Experts of a small language model.
Size: 9 layers, width 768, 124M parameters.
Below are experts of layer 2 (counted from 0) of a mixture-of-experts language model. Rows are named router (the router's row for the expert), gate (a neuron's input weights, with its number), up (a neuron's input weights, with its number), down (a neuron's output weights, with its number) and show model dimensions 512-575. Each number is 128 + 24 x the weight over its row's rms, rounded and kept within 0 to 255. Numbers have three digits each.
After each expert's rows: a language model's description of what the expert responds to. This comes from a sample of Wikipedia text that the model never trained on.

# expert 4
router:087113137121096078154168110128134091080104149138151128120137095120086136124155125114170138094085151138126112127143137150149127102126149089062170135107114124117151131118108132144136140112136106
gate0:105099133154118151149140128129131121138093136150104114193166141169161156116104136101147107146096117136122099127137132107110092101103101159100147107074153170112164117103167128145110155106145083
up0:149143151134139112152152122120133112161143134125102134116133127128125127128080123092125124121136122142131123114131165106114103128098116192130118099141156117127158155116125144147164114165162081
down0:096155135123133124185158142187104153154097148149138141113156091126156102160152106155112130135157131158132102153110135131122137112154080131134142112160099137114110126094123149122112125112140129
gate1:121123114155122133160156154127140137112126137157115133127165161169140118109162120131173133139125114125119111110135108125107130108119145080097154151092121110101143118132170152131171107130121131
up1:116112128119104116107104112148125158150161075124110121137139113099114123160122075125126142155121128149150108134109110107117120147123140132101093134107139087157119119115091105113092096118170099
down1:109145142149123166160108108094141160137103142077104137165155148147124135115142111112121132118179122120116109115085186120142089119111171117088150153111099152186117165132170139128123097178106131
gate2:121078102108111146110098113115121147108140153095123119155158103156132093112161126152116118086105139152142141158098124123144158148156139116104131095103095126152167053135131149150114102135137155
up2:115124123153110133132110129144109163118155117109137159081157112168175110141134118115156070095209110129134149136104115144117139143104093112071121142122076134117138123118122117094169128085147127
down2:131135136108118134109091150129116103103128100156125108157136131142099149124181113122123131125117142147154114172134120149135108143122136154105149110147107103125165078161080123144133162137174166
gate3:098113123154138135100153125145114102080120111092151120148144111136144109135106073104135134152094134097106134128089135112132136156163158120121123101099133087083103100134113165152121117130120130
up3:144153127125101112124136185104110094147139112158155137084125118100115181111121140123113127092144150126153126126160114113167136158098130162150079147172126140138093168128137111092126137154117178
down3:169140132098142137135138129154088117151176143137138128178132144101139181157145099151174087130133145161156178161155125164106124168088112091126147147125108081147137155121093135151120124146111137
gate4:109113149142111158122130123154132126116091105106141150089136169101141116176151112171170154094142126151189113133109098135131137105116134135132141112138176088114123116162135157132138164098123101
up4:112141139134124106159132056116133109122112105119168103103119138146106138135109121108095126169137119167144135142177093124117139097093158143110111110115133098124117108137117139124168120135135102
down4:143134100147082115140145109159094089132168138087128176117152154164114161129125132133140094108144109164099084116135145119165111090146120116106188137181132084201171164127111099127100129114178127
What it handles: Numbers and units. Numbers, digit pieces, measurement units and pipes after numbers in statistics tables, census figures and prices, such as kg, km, million.

# expert 2
router:175126071105144119130091167097105151132148087099126131103112115135104125113170157137108112119187117134160131127129141135110114169158102149169096102160104149124135163115128138122106163100165112
gate0:126125129126113102124103166123126094105145132134145174132133194136129168147115156114144183117129121110135128137111132130145077091110108103116106115109106131076105162117142108156081128092146137
up0:098140146141068109118099183102122106108101139128130160121149151142110182098131092087095130117119122103146116110108141114141101104141167095119111125149118132093129151102126116150084120100129136
down0:082130146119107184073135126092123114126099143095115110116146139101143068084150142112131145104115114128109124135139093135147149134132137111138129113165132116147139164138135129145113160142148046
gate1:113120130143103118106148082157130140136112133136114114102103106066110124172120158144096115142136103111086121131193137111120118096144115108160140112143133147111113131142122072154127148149096118
up1:140121122102063150175098136130084123145093147103139128178150122151130132115198119120117119126098135127202113143132098125083139122187086163127079114105106122135165116125136177077106117061148106
down1:120062132085132127122123122185092144086138108133106124091163183139137134139099163128111120159116129102162106111113066131082158128181155120105173077136125113112076104111151157156166093115065123
gate2:113127126126153171154137128135156143109101107107116115102154134153126127137140113125121094120123139130175132119097110123119119121086089178173136117103120126116105134124159164135121125160112168
up2:100114141111145097103108112123113086165206149119135130126100078135133160143129149140110164131142136157120138113154132132115122164150172069122128099110126118137189154138106138151081097153113096
down2:153109138130183112134128104150142112156144077165110142106131146138116123155166132142115073136140108115092145132126139114144087143128157144128105100097105145142121161140096113111170118106139150
gate3:138106134172128159131140122158148121107117159120093148111147128133131134174141082126117135105100105148079113157123144097167066125145143135127126103137145168161090124143115089138088110131110130
up3:120117104134091123115191155118067159138148113100157067139106100178113118097116119120143193122097110180179148102126123134103146147136123146159157137113130114083137158149117139134112143137113159
down3:107139135148149124177118114105139136121121160140141138122150088138157088175122112130167107124156106125139186164138114130115134144114128142157096109197129087130101151087124143111153136072150126
gate4:173121110098126148119187142164138153167126136159162132118170136108113101110125177166132135055153110157124180140150135140133146131141131087094109102173155117125135131124094155081152115155139128
up4:074135092161158133103090113114142151097108130095116095091158159106105090132111139152168147107103142077141112105084117095144102137114170140137087120076161155132113108115114184147158117130115086
down4:159113121165134155119078067137170118139127119111144174167118115113133133137134150112107123115148125103176157118163128137158131154128126144116168124108124088133127160112099165160106149130103163
What it handles: Mid-word suffix pieces. Inner and ending pieces of Latinate words after prefixes like con, re, de, plus apostrophes, such as con-ic, con-dom, ex-port, women's.

# expert 16
router:146095109132140128101116124161144103129118129121154134122121109131136097145148087148094126112136063147132129105113114117140116100113154139147161134087173095111132125145135110165173131157153134
gate0:147127131129147156120108175108137170129107124125114105113156131093097115130105117132094128117115129180110153113165130127090107156132112119132136130076133110152118136122122132132120140104126152
up0:120114122158101138093145160130123116087130121136138144137136154140129158139174094124131137124127125129160129116164118146097098167074147115142143099049141122149173113132139129134140174100099179
down0:153106133078165155117120128119123149130135152181168116137133138172137109136127138112134137121113143128125108108112140130146135160098080118098164135107126127122132113108125105132142131130211139
gate1:084159140152142138137131120115119142132108137112124118105157162143106115131108102101089102091098100139156111098125157119073192124085154159135065120123124187082141153166129163091146124085092155
up1:084139155076118123146117129126123155138151119120132097111134159112146148126119150120142144130110132123169113158147126118147139148147094100121195161130124117138137114126148125136145129156130164
down1:097120143168122145102149149088165073144134161129148143152109143139134122135091064133128143107133151109125160132109107111099122112147149132113115162094125167153092111129152129146112161143118118
gate2:159150139144121138133100102053142128105126102119144147163122143139153164141149102132126084139149132110128136137134158107118092102113101134120096116148118089111109143119124104159183145189098150
up2:121128134132114114107134111157109154108138130131112079083138163116161143146133153208132113127142107126098151129146102123166158131127109108127147121163104142104132133119135122111126123135160145
down2:119163106104114107143120125120138139122149163156133132178112159170091179116139160155126164094146123128109130161161118102101116133150102114104110144101141160167157133128116142137079118091095133
gate3:116133101092102096112156152118113092123125093119150114109109121159114118165166092158113137147129072121096138101099119112126146137070183118111111122147126137109124083109161122141145091146122117
up3:071146123130130143105125089130141131138138138138112111136110137136092113123099160132113128125098143114101140145159134151122127112166128096179110155110128116187148167158133135147116145161125130
down3:095134064133133132142154180159120106075121132151184117136129124153126142083133109126117119103123159114113123155135117165125119112127133112136128135160129120111116126117138182153124163158079132
gate4:155139154141119127143163134127131148116078101130120127165115144119127148108154135110149152151110104137105126095097143095124119073144134139146165117155144110120141100122138147108170148129153147
up4:114108130117140123108128154159082163102136165125144131110146121145130133130117175131106119147164100124149129153130113135171151158117126104137101158119141141105081088139090078093113108134163112
down4:126166156138104111102136111149119132090103140113141112110168144112095134119133130155146098132175073115084085128124140118152121157087109118142105129145105153172132104120119140127096116161126133
What it handles: Word-internal pieces. Middle and ending pieces of rare names, species names and technical terms, such as genoph-age, Strathc-ly-de, dul-ci-s.

# expert 17
router:122137121147167117115099149125151105146116094113110136102196153139094155092068072144126136118115167146129111131133132113120098129108157166114072129170146096135098164119115146132134099115135104
gate0:130125142150114088145115136106114144097128150141124114089103112122123119141164140151178127136138066131095118061113116123104134137154099140150133104136127133096107129145136122079072103091139107
up0:124118138111141133125150118154127125171143084100116152179142138156120092107121073115094122122113182126140173153148108156125105155121172141121146151124134117160120149126113107168127114131097129
down0:096149138107081098089082108082111143123130192143140148121117158135119091109129135143125158136082145123133149139134087128141134115121118160140132140149120133136140140111099154171096144121071139
gate1:121127148136147107109172161118102104098124097133110166113139180119110154111117127132133092131168113110128126114129133106135125137095147096113111123101119130155132144139130101113162133143134143
up1:114091126093118136120151101108138140118137119120093126134129122149115093081137153112155123112106134112102143138110117154135115115101109112124122127130161124129147118138126147140165137142106143
down1:108151097151146140115082163161170135113146112121122112107140160113162089124125085134136079104123118131137152116152082137123109079117097121147162088113130136142138105117136127160125151149147147
gate2:118119104122143149106135115146137117170161166115106121118081122128126102132136104129153108105141131160166110126117141123101119119119152147101054141163139141137130130131125108137149077143127108
up2:139128140112100096165126141099151122109107108149135117158142142157108131128135138142122118151103148117115136116155124123148155143151109113195193110116106121116147158119150125117090162103130117
down2:090117120139136113099136164076146122122137185133134123114144120089100136151166102087111129150102094133127095118138126175128120120115122136134141134133123160092181127118122091070106111134104112
gate3:131108137126146141091095124081105116139111128149141165065178127135091182147106128108156170156102131131147097122160143134142112133124148156169113103129098148099102160099133112174135113131135146
up3:135152138116129108132088119130109168122161110135186103080095126154122138169105179171101156126123173139085118119150126146138161135136148133120144175133128145167168092125131106106127122139114113
down3:170126170116109145157134127133140134144154148100132132133162170134083146100159137120145133154081154085149137131128131102138137145080158119142128106083143094144140118134109120126142073144140157
gate4:102080122149155139093112094173106138096112112131135129132095148122132170159107111131150145153132119149086106121162122135110105113121071099114169145120101109145101110150119135087178145106108141
up4:164161154121081104127144127094135121152128139137103066127113134119124113115154101155103064164114086183128109087114150096105179111152143154126137139139158132082120163101152146103116104106147130
down4:122084110144095111155184108145108124124133145135174093128150142160114150183182105154111123129118137135140172127128118153124097164139119171140105179135125159142089117070145119074120129143155149
What it handles: Personal name fragments. Given names and surname word pieces in lists of people, such as John, William, Paul, and pieces like Ben-ge, Len-no-x.

# expert 1
router:117157085132084136130108153130123133109155106102147098104155124103111127125100145124116163114126160140132171165171117109126141138135170137124139124108147146130137083151104150118127126059094135
gate0:137188130146134133134148150125148124139087177131086119077123126151125115162130169141125130093135122097118162121086133129142124155114137150103106122090147120127091167154133125141104102099109089
up0:144151134157115102112165135135118086110096191114124160082125140120135132187136160145134132113176123130137102175084119132128122152106114148082106141063132111141156147099135148150140104121128105
down0:165147132126097113113104135161108116127115147136112159141135109134121137125185100121136104102123146137115134137098131095127159172148163122147145112111147126102127158104124106120127137148161134
gate1:159091147109107106148132113141119109135140172168114106142128106124104126152093145119145126090102110151114141101166106142146124128094091138171110141175097135140126132118121126123130146093149107
up1:149128103170125121132116123124127090134064119124128170120132134095144148156131131129126161157185130097107111152114140209147124169148138061150093109117107137125129109086165136108097112132128128
down1:150125102101115149127162105164099096146127142146184110141167088162148082166116117124135122103157133143097124077092138117117134113139140105126101147139143128124101148139136121116119111110135133
gate2:090129100165089110097169166134178112130106109147166130096160150124150134121135138132096122154106108107103119159174125137139116128107184116145108181175174137147115141132093136118099124129122139
up2:082118110135099151090171140122190115111095136150168152093168139117153116119145113119093114175089101136125106137150132123133119135116155139106110147151169137128137121112104143165096113091114144
down2:120166105139153114132110146123084122138128113191113125140081174136140105115138142125112151177122092083181139160149140150164091090127145115143123165146130141115101152094131143137135125122136120
gate3:139145106120119114128130166092132119136148128125142148125130143122124102127139119151082140136128141153100145097087106138130130128164122180100136143146135149132146172119128155169134124121119101
up3:152132098125119112105138176117107106156109118118141091159096136112131135122131123135154110134124170111144104143116120135060110135155136225120153096109136107124131110162131102109094122135139123
down3:103124130116107123111123132141183117111158136137107130089133106141132149156094105118134181119134150098146110161058104116142097122147135114113120140148130140121180128140141109134110079105128101
gate4:132149110149121098146147141142126065127132138124120122075138132142078165117138146135082130120140130122111098119148127099102122094107147135091137213128133147134138146133117116124110140111126152
up4:089144129125152097105105074148106147104107137134150096130134165072112105110126145107122134138151140141138098128162128103160081149096141126112119114131119138133163147105120115149128120085089108
down4:154149148105120157156155163132136140139127178137153164133146103139106134138102144126122149117156137133140139116137139093121153100092133159162097154148143116138147076159100130116135133114120124
What it handles: Predicates and their prepositions. Prepositions and verbs tied to a preceding verb in biographical and historical narrative, such as taking up, took off, died in, located.

# expert 11
router:153106126140088164127102174179163153144126133132067114115131076107139092154097131156117134172133119117144156126121141097113139160182117153155111133140128121106111133125119151099164125104074171
gate0:118118148094111124154112150095145131137132128168138145180104090126122101108104140131127146128147131079179152099120144149103095166145151128169163112126138135111144130124123165142156184154114112
up0:091115096156143127120125061137119113115163150091125128076155166147140162109119092089123131083100107175076117183156094119125140124162129123138098148101115131151122091182128108096066078125132134
down0:123105123112112137124131114086100112083142121152109171104131126155140125156148147108146169106131177096088138129088114143091114151159097121173106124139135108157099155203126132131172140113092121
gate1:135115136121141148149114133193142099135143126136122108129115151087155129112087150121127112107119167106122139122121131127159113132149106151135136156131154110114088124129118101141129114128117155
up1:099129116152118141104075090125183139140138152127158154125133102120141119142097122110115100113087149135100139118123121114128121117093133131133144147064102117150123125143139102129136180132099127
down1:194142135092109156160110128134154127114124106139114103112109182159125142082111125147099183140167100118127102151129097189115141141156095076117117116134142142131144110144116091091150145174080118
gate2:136185106126132141098150109131083109105097121126164150152098126117132132111126144133162088138132128129145109082129124138156137128113105102144196155117112131086170145098110143156136154117112121
up2:150167130151111150167112142126070091126052143138142113152118142157146087120120127122109107150115141086099117084119099126157146106097137083170185134094132128109149098110151105121149127171125119
down2:138099168126138126145182117089155148110150143154145145105125119102126156141105161147140117132189138118153154126143119128097104108074133128164143100150180191109145159130129154112132130101120110
gate3:116138150110157101145149112146106137162100108113131115164095123104143183104116165183127141151140113090157101147103118157141162140133120145104087068168112138106094103132135096181175119122172103
up3:104102124136089113141138153136097130164136148119144133158150132118098130116131070116165133071093108151132152138129118094139136131146158145139184175109113190121112151144134159062117152114134152
down3:113085113127112143113139079149144112134131101153103083114148178116155120094102103097150103160105174121115105157107099108122090102159117128114137115095126126146114093138117140118092144129146137
gate4:133123128100143116140131143158134120132145116093155193123172109089157079127117115144118147117145123165127124181117144097148100117082130166124118134183118181130101122120142143113120124094103137
up4:087069153129163108108135148127120134113092149153110141160123147157146113142151093137120124118172105133132100142124134140142144129125147092135163102065158182092118134158127133124027142121139097
down4:101122107146150116126126113081157119168106121132098113127153128158140154131128156172150121133090119150157153110122093145120121118148107103141128139170126135150156132139114156115098113093108123
What it handles: Clause-linking prepositions and conjunctions. Function words that open a clause or complement, such as so as to, as with, than, while, whether, due to.

# expert 14
router:114114115137141098136134082122091139151163174125069121160108114143160135118101148112084117162163127111141099115121140152129125115109105087122123159155137144124155124097135127101073120152142099
gate0:076146111153121133132108115136114109165149150164147100129144144084104146141106136085157167134095115147123120129150144084128140127114173152152089158194144116136103104115117136136125094074140130
up0:100143136141156135154111106166156137112143137148146064155153183107091133129132116116147115108152104140143127142150145117108160086104134125153094134165136127148120088113131143147113070101138145
down0:094138119126179123125162104102140137058185150150170130159105154141137116092142134162148102164112155139106155099116137096130129117153125128130162147121153139148123142097128147129142108143162140
gate1:174135109136107134114160144122147077190167088114113151141146121121109120100130126137130166089126144140109134094138120127118189113108119210129114116155111096112142184129115169121171084123119148
up1:143107153119157134114134133135103142173137116087132115122103136126106170110101137114125156125132091117090122110116107126127129104100118167196085148097149140097177109150125098153149106103113161
down1:156114130137170116145116132162146126096108100103143140138125092156135111124145135098130153130166106152168128113135159124083091121097118075134108174174133151158168119162145118117141138136140139
gate2:108092141123146133151148109163137114171163095129132129120150125107118141111137127140109115094127116118126109118149110122107127112127121115103117107131094145116156082126120102140111152178123139
up2:169124140130117099152125152120142140142119107106131149107160115118088139130141145159119154081143105128122085137136123112079137137123107133129095097099114152108140081147131110087115107148149141
down2:131136199115105168143095146098160160119191167137106128093115104142098112098138136098125118125123167161106113169119155149162088132099127137170142180168132112146166094175147109148115146127086121
gate3:086117125152144097142145112143134070107147127119140147150124118104145099095141090141130137157093147176146094125105125114116105137088124082093144139148142088083112139090117139151102142172088120
up3:126143132143143136112118140116084121155131103129126170135113119103148139132116112171133160177067143169154090120117126104110142135136173100163113141147118127099137148127123158141099105165129113
down3:160117134101112103104132156166132161083161109133195128124154143137112125136128121114134144160162129112152130116165138138111097076125170128102111129135119114134082122100119113107103112096100107
gate4:171115128157146145119144107129115161189087117174085134137101134127127114109105134127134126145109141117144160080136117108174154137073121164158113095183141100107134158118125115088118143140148090
up4:072125142097148112129134120108119103094137135096147111129119138131120126146126146127123103114120091133105114171106137134064106125139122120102142140138141142160129095156147149151124118063121159
down4:087152105076105108133133127122150102140173172114086131110163128142114156137165099167108112097099156166132136111149105109127143125155085107107095115134108139108096102144137141131106085146153129
What it handles: List bullets and separators. Line-initial dashes and pipes starting list items or table rows, plus colons, opening quotes and by before names.

# expert 0
router:117093141176149127120137090134109115161115115117104107109102121157128103153147118116146068125133108111105098131154083123133113133055117148080131141125164122127124135118145131170142163151135131
gate0:136112125164116113130121152104152145140080117108132130165100102131091140114120154154140137143113123123130135110146111115182133135165133122153133124127124172117083109108143137119113174102119097
up0:124114112154136145111104137122133145152102123113104097095153110162145128088122121131133112120103135094105115110129126129131160172116112093137159122121146141116110176122170149096110126118160141
down0:139135086144157115183149149141130151090108116126158162129125155118118127138095094120124144178090148131084072165161131137124132123105097059125110176120152146115154120148111129121097114118122150
gate1:137142115086084134124148148122122139148133081157139148057141128162130117151136092159154128094158102147109129125130139114164094114137122122116052148118105143135097096148155129177110081148135140
up1:138103118143148151145140117124127130145120148087106098178135103121093094112117138087089099159104143130156124132126128128110142127090120124116145105116126155116147143087095109114133143087127104
down1:134101142108101121107155170163138114119121126126095107116179110161111099158162110140134122138116183122133088104081094105116113144114152158142132120143120060146118119122118128094127146137160169
gate2:066136146186155121155131096071119150137158152126118097104166166127141115116147149094120089119157136092137091113100114111094112099072142106110173141099111136145133101104148132120118117144108126
up2:163126169156071100132098091128110134141166115120129141158136158126111171093153121128122179132108141159095141111140120115096151157127161121135136161130124137139149093138126116138124084121143176
down2:090139132110113155157142134153086163079127119169141087151160126073108068126159155094147091094146101088104113138127165145158149122113111135114124136124130135125130131163147117136121123113177114
gate3:093099135125130096138092063143137113164151082126104154118133145119136109137106106174125133129129159122107120118146097042106172116149124103114129164135138123135165088112144079108115079159125113
up3:131157094100153150136146196105143131098090155116175122162106127168132180126137171115132135121119110120160118145104139208151122150136117099152099123156108138148085195177116153144137163102150097
down3:115111142158094084072086137128109104130113090152120143189136124144121101093124077144112133137139124142143114078187124150128109126137127139199130106131128156134135106121124162106095161141109143
gate4:103107119151117133133103162107121122158162103101142147070171103100121138178121131112140079076147148137103159108140098111098101147092142121132086133141123161146142150130143157139124137126115109
up4:120138119105123121101106125150131091122136095107115144114110138122135148103141136147095154129116145186153098164130152121077171120154141117126118136083133132088168089139125141152116106145121141
down4:111139158145117110121169168085090112149123156104105120123155139116112125161160169112152122073085158181095133133095165148138125150152150111153118127103122130117099173102106144068110069135092130
What it handles: Proper-name heads. Head nouns ending institution and place names, and the articles before them, such as County, School, Center, Party, the.

# expert 15
router:123138144167117131113142132125081114116133129155145110076118107116095137138136099117091126173074137121128158145150133125122126152101132150146156134087142102130124134152129113110127083149136158
gate0:102095098118103143112085122125080106117157159114121114135149126100110145123145131130084125123109111154118148130152138143101132156134148103134138136129152121113126092107141116081125111139077122
up0:155145151091113108116121106132109111097142122118134110118159126104135137162107142106110116133136108129106184110126154134140135148111149137134108172199129109156126071130169106083098157107088155
down0:110119140113119111136118127119099175134091178113116101089169138108101132116084148148151114107104158127156112111073151183149095180150124157155142114124115147156148125123131117117087154114162107
gate1:168211103156096154107124205105171091184105138122123150102090111176112113097147091160144134136111150119144137143142106136105155124122099141133136107139141113114123135122124110123091135100114129
up1:127056133122153112127107078159094131084153135141132112121155140079142148136123154109124115127157113160103182119123145125135115137133130106134111143127107160114112120139111130110182120130130135
down1:105133129127147136122106141152148133132142151138100143110134150127155115103156125136112105143163148070089136067103167100099181134139133130144146122174140123086148116175130178116114100151124122
gate2:149126081156148095105118148146123129097133159122193097134093144096102142125078101129135142145106146155134077147127126157124123159102112117131133159165136150120124178156138125148103123147123141
up2:139099110146150115100130163157121135133146158151127127116118132090092108129097060137158116124145132163113084156099109117087132163086151179050124148155131115137086184113146098127126160126127089
down2:139152158147130175131134151128137128101141156145118105116116132100129106122138153107109169138130129100128161105179117136123128094133129130104131118133114149122103096141132134141133149152097093
gate3:140144090187100153159137152078136074111153091135135156126122094129171151156115113124124121114104108117128133141153126128118122155100125106118136130140154143105115162137152108111104111149146092
up3:161105110149088134135132146033159088154143097106125171130118094138104159141147127103138125096116141153119144140136117138115105130105114128081134113123160138110122161099159131068113127150090159
down3:181127166117106112095154143134141111159109120109129142125102140169136106195146105112157110096134130126156111171153138104112136112091142121172127072191114103113127123110137105110131187136136134
gate4:117175104124129140123116109130148125165109118162167101157140093123139185107133121137142131131084133086104146130139092145146133109138138122116123098065145134143127107136122125112193101104112172
up4:157164132128147087085099159147137150097128158106101143099121177136085073116111108138127128115146134141155123144131144114125133139102109157154167140185109129130123154085162131158144138181134083
down4:148146130155137146072125164068117144137112163144122082113163111135105151126109103147082091101139132091126099152121075118174156090161124106167120163144171107142166111084133134126079136110138132
What it handles: Election and sports tables. Headers and cells in election results, sports stats and standings tables, such as votes, Candidate, Turnout, round, medal, Rankings from.

# expert 7
router:104156107151145153115156103109143103087120168141127179171108147099141134098128097108167112128145122121155113110150131146121146115101084092061149161099091147115147159118141128134124147194126115
gate0:074125145099118178149130106128088100113108097144131136124148154157146100083140145150107121126126103109136112142161130122114130105113117096144124132117141096134143107090129105121136108105140152
up0:119126138136134118130139144140091139150104094164123119139147106127098155136183140116140123079165089145139141119159122148127144137158133121113138184163129159104125126126118109097147133102124137
down0:148107158098123154125160120071121130131111114164158151119142137150133133160132112140143125086084135092122112148151099151144137176088159115094169134142108147100162120111133086082140155110121103
gate1:128128129131087146099174083154104146094117110124102112192124130144133188052095099148092132122129057147107122107105109101122172122148146142134176097114131147131147146142133124125134160160136136
up1:145144092129085143114134099146110142082112132137112121138150146130110168067122079126144092137159072158091115069129115145163140126159135139092160153125137165143116157129117123147133168120119140
down1:120122098117101100130132137116107092103102118176095105128133083132157113113182170155116153123115073117172085110125119097177158109117143093133128121137165111147144087133124117079153118112131173
gate2:135148108098166073108136136131097090141109098150106125147135151122110117135104095142126108123135112121129141153088136132118097158142114134134137129110109161120104110149144111084096091124083153
up2:145192095119146097077157119118080111136108110163098160143150161068110132131095121132160093178119098125077144127109120156112099135109132126120120143120111114139104105135128112108094114139112138
down2:167167122120101125115106137099109162116123081164128180135110142074105108184141140126175154165114145127121107169128162114152134125081123176136107091134121108105129140149117108119137128105128119
gate3:156138138158125129129107105151117123171132055146102131112169119091075144145104138157143087117137117149093118132118129121101118139120124121115154143114112179113138142138158100169155140158117148
up3:155117143132108124139148169150062091127124094113137134158141119100098140120097094110118119143127062119111176166146132108107086140105116101090096147135119136096105120125138124113160122160146160
down3:089121124146165112150124081078144117131133086136112127152108114135144141144121149149142139095089130179148088067167111111088105112127159118125065111105163108117126129157150106119095147131097130
gate4:122124140128138131107121087146129121077147140122179106074123104127149202140129154105108105170146080101121163101101133112133150137164098142094147111126124141119151084127120178146172103137123138
up4:144107163170120120154131122132124097141121131125143153131133125112109083117133108122139115110082120121101111159146125124093116129093133112114103090130140136145118140131143132098116132107113109
down4:145145175104092125139093155145119064061145107139163108102130116135108147124091129146165141144130156103109172138120114099114111141070120105135150114139150154137133180147126153124160136155153159
What it handles: Infobox field punctuation. Colons, dashes, line breaks and parentheses in infobox lists and coordinates, such as grid:, City:, 53°50′35″N, Clade entries.

# expert 13
router:095127149120161147139162095136112146099064142145166130138127136119143077128158150137104148146145081135109158108122139133168142116178131070114154141101123119128086106108154150154078133148130128
gate0:114143130151162109142126141126146143113089116102146117140160153106122151108126060142127154158090122132099106159110108139105114110145145085114140131159096155133112097161146157128135110143122139
up0:136121143094169106172139147139157134108119145083154182093145146148127152150104176149111134125129135159122117117097182113161086146172110123140135136113133147112133118108153118120161135135126127
down0:130127139137151131118138127139130134098131121126125168088113151106126115143162175159151148092149138144095147120132119072118116151120091144084100140118102146122135136142106130119127107134124163
gate1:155113132125137151100124188137174136114128133106115082117126141107120131126123162163117150127132127123104126129089133081140137133130185169103116120138098103131131116161117137111143116117139050
up1:110116138138143158124148149139156102112086121115128118105122153112115138131130133151094119121145131122141116132099126102119147152112166179118139147134103110131166111142107142136158125095159075
down1:185118148139118117150101125126136153148138165112117107082121147167073185102155145094162145121114128080132065168153129184077159078094124142136140157186087127132125186119119160124173137142081111
gate2:188108135132124122094113142107116103142136192111117168165146154089133131124114130177192096149133146131119125098122098115141152103129106153115148141117139093148101122117168105113118084171122134
up2:085105136134060110132147126096098140129139103138115127118127092116137158159136093100139083130076116129129134195153133107099051170152171132122112172119127096135174139111151108125129119115102138
down2:081131132149136123127145120116161084122131140161139133096151115154127144149174109121125134098118117123140172144165135106135126156166154092135123103140152165128135131151125120099154087162138146
gate3:140161124117096140123133143118104125165103116112155120160160111083129135100170121187136105133127098126148152158123131106106149176111144080150082148105109146115105092162146137112127120150145116
up3:149093163119151134128152144153116124133142065107104103131149142149117144098145118089119107150143106103092143131181123129094093122119119109146202104138129118097139147140115131122136124133108148
down3:136084098136117149111126127098123146105124148108090120138169132128138148123138144098147167135133092137114167063150162153128112089161114135073143140150071122148110120134168083091117150129105178
gate4:157131124173163101106165112114112119134169101107149117163183113133136096153084133167136111149116094154129143107116136145151073159112100118135085136122118171090109158115180110149156121105114121
up4:098144110083120127158098148128135117152109158106123188116058134142133130107149119109142140085124142130066129145135127135113195140120125127127097092110134125138133108104095132153096119110163115
down4:082147135120105113095155166153163117118140124057189140165163140162110116109111121139122139094157099150152095093112151107130175154127122138102144102129125193139102127168142138160130116135145130
What it handles: Taxonomy names and species text. Genus and species name pieces and the words around them in taxonomy articles, such as species, Genus, -idae, moth of the family.

# expert 5
router:113138101149095140129107158118144171119170126102146088133133141119146102124136119149120132088109112140076137154137134098133108105156140080142116125091142139159140144122124120119106091094081134
gate0:100125160133126143102097072157128167149129120119149134159124099137133159118129146121140085104118096138100113135116108118112102121132124080127120131106113150123093081173149155167153084126133088
up0:103119143087112089136149164097142111122162165133122125119113144126110115154132145155104134134149171091131130113144126110123124139164133156132119135116137112116162166113103107134151149086064160
down0:128121137078141087141139145133119158155143100152092134136095126100159119170111147145158070146121141127135101135133153158135162147112186118170132143148133145067106125141103096120123143125137106
gate1:133136141115086130155111113115159089155166173071129143128091124106138201140178126157122099141136162118083134174117104134139146092153129147136124129112136088147127138142123073130134106148112128
up1:122140124124175143072129073128117187088174108150107102125179100075127109103121102085106114109138145133176132127112124150136134113130133146128145142150151129132103078113121123102116142121092156
down1:119170102139139146158097135135134158156128105180167117137129078156176136147095076176140131136108122160108094156124130152119128133112113168163117118132120173147141079097152119103123141142183128
gate2:131145161128106134104144125118139188123127111143147108098120143121125121140104146111152155155141105134153145087142139108106105172133143124140109113151117165152138124115169156123086133128122207
up2:132073099104122088130093124194108122139114114153115105078112140143112132134165130160195089100123136100127117116137089137115159138141105098121151118141160146137119161131127137135100125130151075
down2:112171106137139120144176129144140141117161172144135120139152177124129111111124110132117105154117099117128130143118175120139135159125151137123105137145149121116123086135165125111115102101162074
gate3:118102157118125155115133118115113108175165168128129167107130128141121080107148171123160098119152098134151171137127148119112134073146068122129136127149073127123098115098157142161146157144127161
up3:081135139113160151119130101131069089160175146140110147138167130113136099082109164125185098159129112136164134137130126147125109079153055104100114151123089143081093118126150135114125155175124166
down3:136133150111099121161156123163131147130136126121115140084149130192106119106144193136109134145111153125066092121127125100153119097119103083158163111122159164142089143104108099178194123108095146
gate4:144117149189115127102103102110107099163142105120111125133118145105124180140103136116104155146130099109126080112155151096201171090113101140155148125186136108148130113100134142091109152093114131
up4:113170105110153115115088081154154142152106111115146147134114171107124147122137133133105184110127111107137122136129141102149114082139086155126165131126155132125107080115119146130121144147105129
down4:141154105148116119143170131145125085153170139109135134116091156156126154135091169139134172102154095129087168119146141152154115155164114120119146127153107131116114111139128125101111150151120111
What it handles: Verbs, pronouns, auxiliaries. Pronouns, auxiliaries, adverbs and verb endings in narrative about a person, such as himself, has been, famously, described.